config.yaml
n_layer: 9
d_expert: 64
normalize_top_k: true
balance_loss: 0.000184
init_std_router: 0.00824
vocab_size: 4157
norm: "rmsnorm"
norm_eps: 1e-05
lr: 0.0112
beta1: 0.95
grad_clip: 1.0
dataset: "wikipedia_en"
Below are experts of layer 6 (counted from 0) of a mixture-of-experts language model. Rows are named router (the router's row for the expert), down (a neuron's output weights, with its number) and show model dimensions 0-191. Each number is 128 + 32 x the weight over its row's rms, rounded and kept within 0 to 255.
Before each expert's rows: "raises" lists some tokens whose logits its average output raises strongly, later layers aside. This comes from a sample of Wikipedia text that the model never trained on.

# expert 107
raises: "\n", " However", " They", " It", " In", " There"
router [175 136 191 162  78 187 121 137 100 195 101 116  79 138 119 111  99 177 153 179  66 180 160  87 117 142  72  52 119 134 108 155  95 132 182 128  98 115 201 110 197 160 163 122 112 107 148 132  99 123 132  94 146 140 140 102 117 123  78 179 101 161 154 182 164 116  64 116  85  71 154 158 151 162 147 141 109  99 121 146 116 143 149 107 112 146 155  80 172 113 189 155 159 155 122 106 148  57 129 119 167  78  94 152 111 114 127 111 136 163 211 116 111  94  86 101 141 167 140 119 126 187 110  60 174 120 163 107 102  82  89 172  68 172  74 163 142 155 144  89 114 141 114 101 119  96 123  98 156 145  99  81 181  90 128 102 146 146 159  98 124 112  88 144 118 131 125 117 132 145 133 102 100 116 125 112 154 155 158 156 146 129 173  99 121 165 137 116 126 137 116 137]
down0 [109 124 147 138 110 139 104 151 130 135  72 187 102 136 135 191 112  98 110  76 128 159 136 121 149 142 130 117 129 167 152 154 116 111 150  89 141  27 128 156 132 120 172 120  80 120 182 166  88 117 139  90 168 127  86 145 140 139 157 159  53 164  85 156 135 115 112 148 106 159  88 114  62  83 154 119  97  98 111 109 126 134  54 108  72 157 135 137 132 118 163 151 148  84 163 168 125 139 114  74 120 133 163  86 151 134 188 136 120 119 113  84 166  68 154  93 115  84 141 131 137 110 181 116 158 159 119 155 101 121 126 187 184  96 145 123  99 117 176 150 191  38 138 138 126 150  56 102 153 142 194 166 170 161  99 140 151  73 145 113 118  69 118 124 162 128 160 142 161 136 164 178 115 110 114 138 143 149 112 167  87 129 146 166 107 132  70 162 147 136  66  88]

# expert 54
raises: "\n", " However", " There", " In", " When", " After"
router [165 125 158 112  92 158 101 105 136 140 157 116  83 130 108  90  93 123  88 157  76 116 192 119  98 123  68 181  75 122 107 120 139 137 154 117  26 150 164 102 158 207 126 118 112  59 131 111 101 139 158 140 153 118 167 126 120 132  93 199  79 199 140 188 116 139  78  92 141 154 182 141 152 163 133  97 203 145 111 116 125 120 167  87  95 153 140  91 142 110 152 112 145 139 131 167 144  88 107 121 128 111 106 135  98 111 146  85 113 140 176 135 156 152 132  90 143 115 103  74 146 141  85  53 165  97  81 131 144 124  62 146  94 191  96 163 143 128 155 125 119 114 168 147 111 124  69 113 159 135  67  93 148 162 158 126 136 123 155 148 138 135  62 135 166  94 142 143 101 150 119  98 100 182  82  95 131 139 149 152 163 123 130  95  61 147 177 155 143 108 178 128]
down0 [165 103 151 116 145 144 191 134 171 105  98 102 138 116 159 150 174 154  92 156 135 135 129 173  86 127  87 139 120  99  92 159 149 150  97  92 189 145 151 130 129 108 134  99 102 139  89 126 122 155 167 118 143 127  87 153 127 132 104 147 165 134 150 140  60 139 123 121 162 149 110  93 161 135 121 142 146 140 121 166 125  77 117  83 193  85 124 142 145 117 132 116  78 125 145 102 113 155 125 114 112  98 165 127 184 132 132 110 122 159 227 121 126 131 132  87 123 100 126 141 159  93 182 142 124 115 113  85 154 115 116 152 190 129 161 161  93  78  98 131 154  66 112 255 127  88  89  82 101 122 113 169 162 110 163 116 104  66 108 104 170 121 122  91 155 127 117 191 139 167  56 112 103 112  85 171 104 150 132  74 206  93 111 107 119 129 110 116  77 124 137 103]

# expert 123
raises: "ia", "ano", "an", "et"
router [131 126 183 142  88 142 127  77 146 158 119 145  67 127 171 124 100 134  95  49 102  92 148 153 116 153 122 116  94 139 136 218 128 121 191 143 153 149 174 111 154 164 159  68 134  95 151 123 146 110 106 210 166 150 152 133 109 112  64 155 114 158 129 123 162  91 103 116 138 101 132 142 130 134 122 115 130 146 130  94 130 103 171  53  79 154 153  91 152  82 126 163 119 124 172 115 107  93 109 137  99 174  89 136 179 105 122 113  75 129 113 136 167 131  97  89 103  82 141 103  87 133 108 103  74 121 120 116  50  63 122 115  71  83 139 132 112 178 102 111 124 127 155 115 121 121 115 148 120 131 169  87 113 196 179  75 134  68 152 101 107 145 111 112 182 180 183 145  77 153 134  83 117 185 116  94 131 125 196 181 169 138 174 157 113 147 151 150 122  95 127 149]
down0 [ 90  96 190 103 125 113 176 124 108  96 159 105 136 110 110 201 126 136 122 122 137 134 120 223  73  77  97 123 153 110 145 169 124  46 118  77 123 116 149 167 100  88  93 123  92 171 157 125 140 140 148 160 151 113 116 115 135 146 122 107 103 162 145 153 127  96 126 187 191 181 194 144 120 138 125 131 138 173 109 128 105 123 118 124 122  93 107 138 181 123  97 103  79 138 130 147 105 126 113 123  62 100 115 124 149 128 111 150  90  97 103 134 140 106 122 104 165  95 101 127 180 168 152 130 127 135 167 141 112  95 105 126 106 135 163 117  85 178 134 137 155 205 167 120 158 151 134 101 127  41 154 148 138 140 164 121 160 115  99 119 178 104  83 104  61 109  67 110 125  78 200 204  73 109  90  84 174  64  95 157 148 153 133 119 157 100 116 179 187 148 152 143]

# expert 92
raises: "ot", "oph", "oc", "id", "o"
router [139 126 171 107 117 154 115  73 149 155 137 126 100 123 115  92 121  90 134 182 122 178 178 125 157 157  82 153  83  83 138 206 118 150 147 128 104 117 139 158 149 111 127  87 143 138 112 123 175 126  92 190  96  85 151  91 109 139  88 150  96 144  83 111 202  68  83 124 149 108 115 155 151 133 138  80 141  95 176 127 115 116 162  94 116 166 123 152 186  93 148 201 146  81 209 143 149  76 106 163 114 154  37 133 141 121  91  97 103  83 143 154 111 158 175 154 182 133 151 122  86 162 137 131 118 104 132 133 117  99  90 121  78 171 169  99 130 167 116  53 139 145 126 115 122  94 118 137 146 140  63  85  93 163 166  96 190 126  93 130 131 163 107 105 152 178 119 106 109 110 173 100 116 131  44 126 134 151 165 104 133 156 143  92 107 146 131 113  86 150 113 186]
down2 [ 62  41 122 168 136 170 123 109 152 111 127 192 110 150 155 148 127  84 131 102 129 113 167 127  76  98 150 141 135 145 163 131 102 178 116 118 163 123  81 175 101 128 119 113 153 186 127 119 165 122 157 133  90 186  77  79 150 107 142 153 159 130 186 119 114 102  51 100 120 118 153 126 180  64 150 141 116 141 130 106 111  89 140 161 146 147 103 146 169 125 118 118 142 121 171 120 101 174 158 221  69 137 139 184  98 138 120 114 148 121 143  77 153  28 143  96  88 129 117 121  84 116  62 108 107 124 125 154 131 182 152 104 122  83 185 126 118 208 123 137 148 158 120 164 132 103 109 126  70  94 135 150 117  73 112 133  90 125 137 173 166 131 130 124 179 146 167 113 135 155 156 134 112 107  19 103 137  75 145 148 140 142 103 151 114 110 127 148 158 147  96 134]

# expert 127
raises: "ans", "ann", "us", "ow", "ug", "ask"
router [147 126 160 128  89 105 109  96  97 163  94 133 169 114 150 110 136 170 107 129 146 106 138 145 141 135  69 138 123 138 103 138 100 134 174 147 114 158 141 100 136 189 173 197 156 134 140 104  88 127 156 163 118  78 161 140 135 134 101 157 162 124 159 193 189 131 105 110 173 153 128 198 155 140 165 158 111  88 101 108 153 132 208 117 149 157  93 172 113 170 148 139  80 113 153 131 152  66 141 142 113 110  78 120 116 120  95 169  83 135 171  87 105 175 106 139  75 169 155 104  97 178 128  94 159 152 103 155 159 128 110 182  80 158 140 100  80 180 125 119 100 190 178 102 129  62 133 118 200 160 112 136  76 123 113 199 153 118 124 115 108 130 134 147 206 166 131 123 103 107 157 108 125 167 107 140 120 145 172  87 213 152 120  64 110 161  97 123 180 111 110 125]
down2 [123 150  99 112 165 157 121 139 119 166 103 110 152 116 112 145 113 113  93 160 132  95 110 148  81 169  67 148  93 179 146 113 157 185 109 131 137 162 116 113 147 145 116 168 141 102 157 144 100 108 142 127  67  79 163  81  80 134 145 159 142  72  76 133 133 181 134 139 195  95 145 159 131  94 100 118 159 201 175 131 103 100  79 208 148 112  99 168  69 126 142 115 136  62 119  81  77 170 155 140 144 118 169 168 138 141  88 146 109 125 140 152 113 134 135  84  89 161 108 135 157 125 130  65  37 169 168  99 141 104 169 102 185 127 112 148 111 133 135 176 162 120 105 136  80 159  68 161 154 149 106 126 165 101 130 156 110 140  98 132 155  80  96 115 174 112  73  87 119 139 122 121  54 188 142 189 133 135 139 115  93  70 107 146 167 118 166 109 126 176 115 158]

# expert 43
raises: "is", "ad", "ed"
router [134 121 111 109 154 182 168 136 182 144 152 122 109 143 148 100 114 122  61 131  95 141 125 107  99 170 112 145 107 113 121 165 100 168 111 130  99 128 153 109 141 123 126  83 129  93  93 135 190 139 115 150 177  90 146 128 188 159  58 125 110 103  99 101 132  70 136  99 114 112 122 168 177  93 171 148 170  94 159 132 105 161 130  98 111 166 107 144 147 107 143 126 139 141 187 180 127  70 143 122 109 138 110 100 135 105 141  67  73  94 169 111 145  97 113 130  74 116 104 119 114 156 168  84 127 121 132 150 123 146 137 164  31 170 173  78 136 183 111 100 124 127 150  86 109  60 126 128 196 132 111  45 109 177 130 116 129  99 133 157 141  98 120 181 110 157 155  62 102  85 138  99 153 127 102 110 164 120 168 167 190 146 191  96  98 223 134 131 114  66 148 124]
down0 [ 72  94 151  93 199 126 140 111 116 134 154 182 129 158 127  97 147 147 155 170 122 138  80  93 122  60 147 147 178 138 114 105 168 104 123 114 100  98 175 130  75  95 135 154 119 115 178  68  66 112 137  95  85  72 137 108 153 144 178 123 126  81 103 130 160 146 119  99 164 149  60 132 173 177 104  94 130 155 109 118 115  95  61 161 101 123 183  84 139 152 150 107 138 110 144 100  71 177 132 187  97  66 129 157 144 121  74 141 122 149 137 194 143 100 100  69 113 168 120 136 178 131 173 155 127  86 123 130 169 136 104  97 125 122 173 174 122 118 163 113 134 144  96 133 111 209 133 171 122 109 112 172 166 121 113 138 150 118 132 152 118 129 124  75 167 171 128 110 172 164 147 139 109 110  96  92 187  68 108  81 112 137 166 129 156 132 160 123  76  98  96 198]

# expert 83
raises: "0", "1", "ma", "2"
router [129 178 132 143  62 113 108 126 125 169 175 103  74 158 116  84 130  97 122  78 100 133 168 152 159 147  75 150  75 111 162 131  87 147 137 165 124  97 155 156 155 172 142  95 120 136 147 137 153 118 123 147 123  77 160 110 122 170  67 147 124 179 110 160 191  97 100 106  91 113 159 185 132 166 154  95 139  97 141 142  76 179 163 137 117 171 161 141  86 149 191 136 161 124 169 181 175  66 149 164 151 122 102 115  95 128  51 155 157 126 193 146 140 135  72 156 144 121 134 106  82 174 114 116 128 122 115  84 154 131 134 148 140 154 155  84 119 129 133  86  89 107 173  70 120  79 138 166 195 176  66 123 101 114 138 128 139  62 160  94  89 116 108  92  76 156 102 115  83 122 169 103 127 151 133 133 170 102 155 152 152 118 158  91  45 123 108 111 158 144 151 150]
down2 [114 145 113 122 103 121 123 155 102 145  41 151  91 136 111 144 101  72 134 118 122 182 107 105  88 106 170  87 169  99  86 139 137 110 112 159 114 129 145 194 115 131 115 114 104 164 106 184 122 102 151 137  91 109 145 153  92  85 143 134 111 137 120 159 162 183 113 124 197 166 145 181  84 126  93 112 104  92 106 164  88 163 104 108  90 142 152  73 125  57 116 144 116 168 187 108 149 145 146 191 100 129 133 110 132 216 176 126 109  62  98 101 145 132 157  94 121 153 148  88 142 175 157 101 103 104 126  78  78 136  90  93 177 167 106 125 110 108 109 118 193  93 129 129 150 192 128  95 126 158 137 142 113  86 111 159 123  98 141 117 161 135 137 172 127 129 144 194 161 135  64 111 155  52  99 186 163 128 183 114 125 167 127 135 146 190 138  72 173 129 130  90]

# expert 3
raises: "0", "ation", "9"
router [143 106 161 138  72  99 118  92 164 150 115 114 134 124  92  88 142 142 108  78  34 155 152 165 132 132 144 147  42 117 121 138 133 100 165 119 119 173 209 157 163 175 176 183 128 117 131 148 161 138 141 124 124  98 178 110 156 193 142 232  85 194 128 175 171 136 125 125 115  94 207 139 167 152 190 102 133 120 129 143 123 110 175 109 117 149 135 173 162 146 186 157 173 102 142 181 160  86 148 163 103 117 126  96  99 141 132 168 104 134 176 161 170 115 105 161  83 113 123 112 114 137  93  92 126 112 156  96 119 101 120 123 114 171  88 155 177 192 118 115 125 141  79  76 124  77 137 157 161 150 120  91 119  97 140 154 104  83 165 103 119 115  87 102 119 119 115 132  67 120 172 124 130 109  87 128 140 112 145 128 150  94 132  73 108 106 165 121 163  91 131 171]
down2 [138 111 140 198  88 105 142 118 134 111 110 139 128  93  89 112  96 160 109 121  80 115  98 120 127  49 155 138 114  97 100  96 126  79  99 120 132 207  93 115 102 136 141 136 149 180 215 137 162 149 129 111 120  74 126 116  92 137 101 127  91 194  84 156  96 158 156 140 120 148 130 168 165 125 209 172 131  96 138 142 161 118 112  91  96  93 137 133 114 149  75  89 128  64 103 121 165 126 168 122 137 143 102 106 163 145 122 163 104  96 102 132  90 102 156 150 118 112 115  95 155 123 182 117  95 130 159 122 136 149 120 194 134 150  72 107 162 202  99 142 167 112 124 100 163 129 163  91 154  90 128 127 117 155 141 181 115 126 179 139  84  64 145 173  83 156 170 135 182 189  78 106 138  72 114 130 157 121  98 113 161  95 145 181 182  57 113 189 118  95 153 145]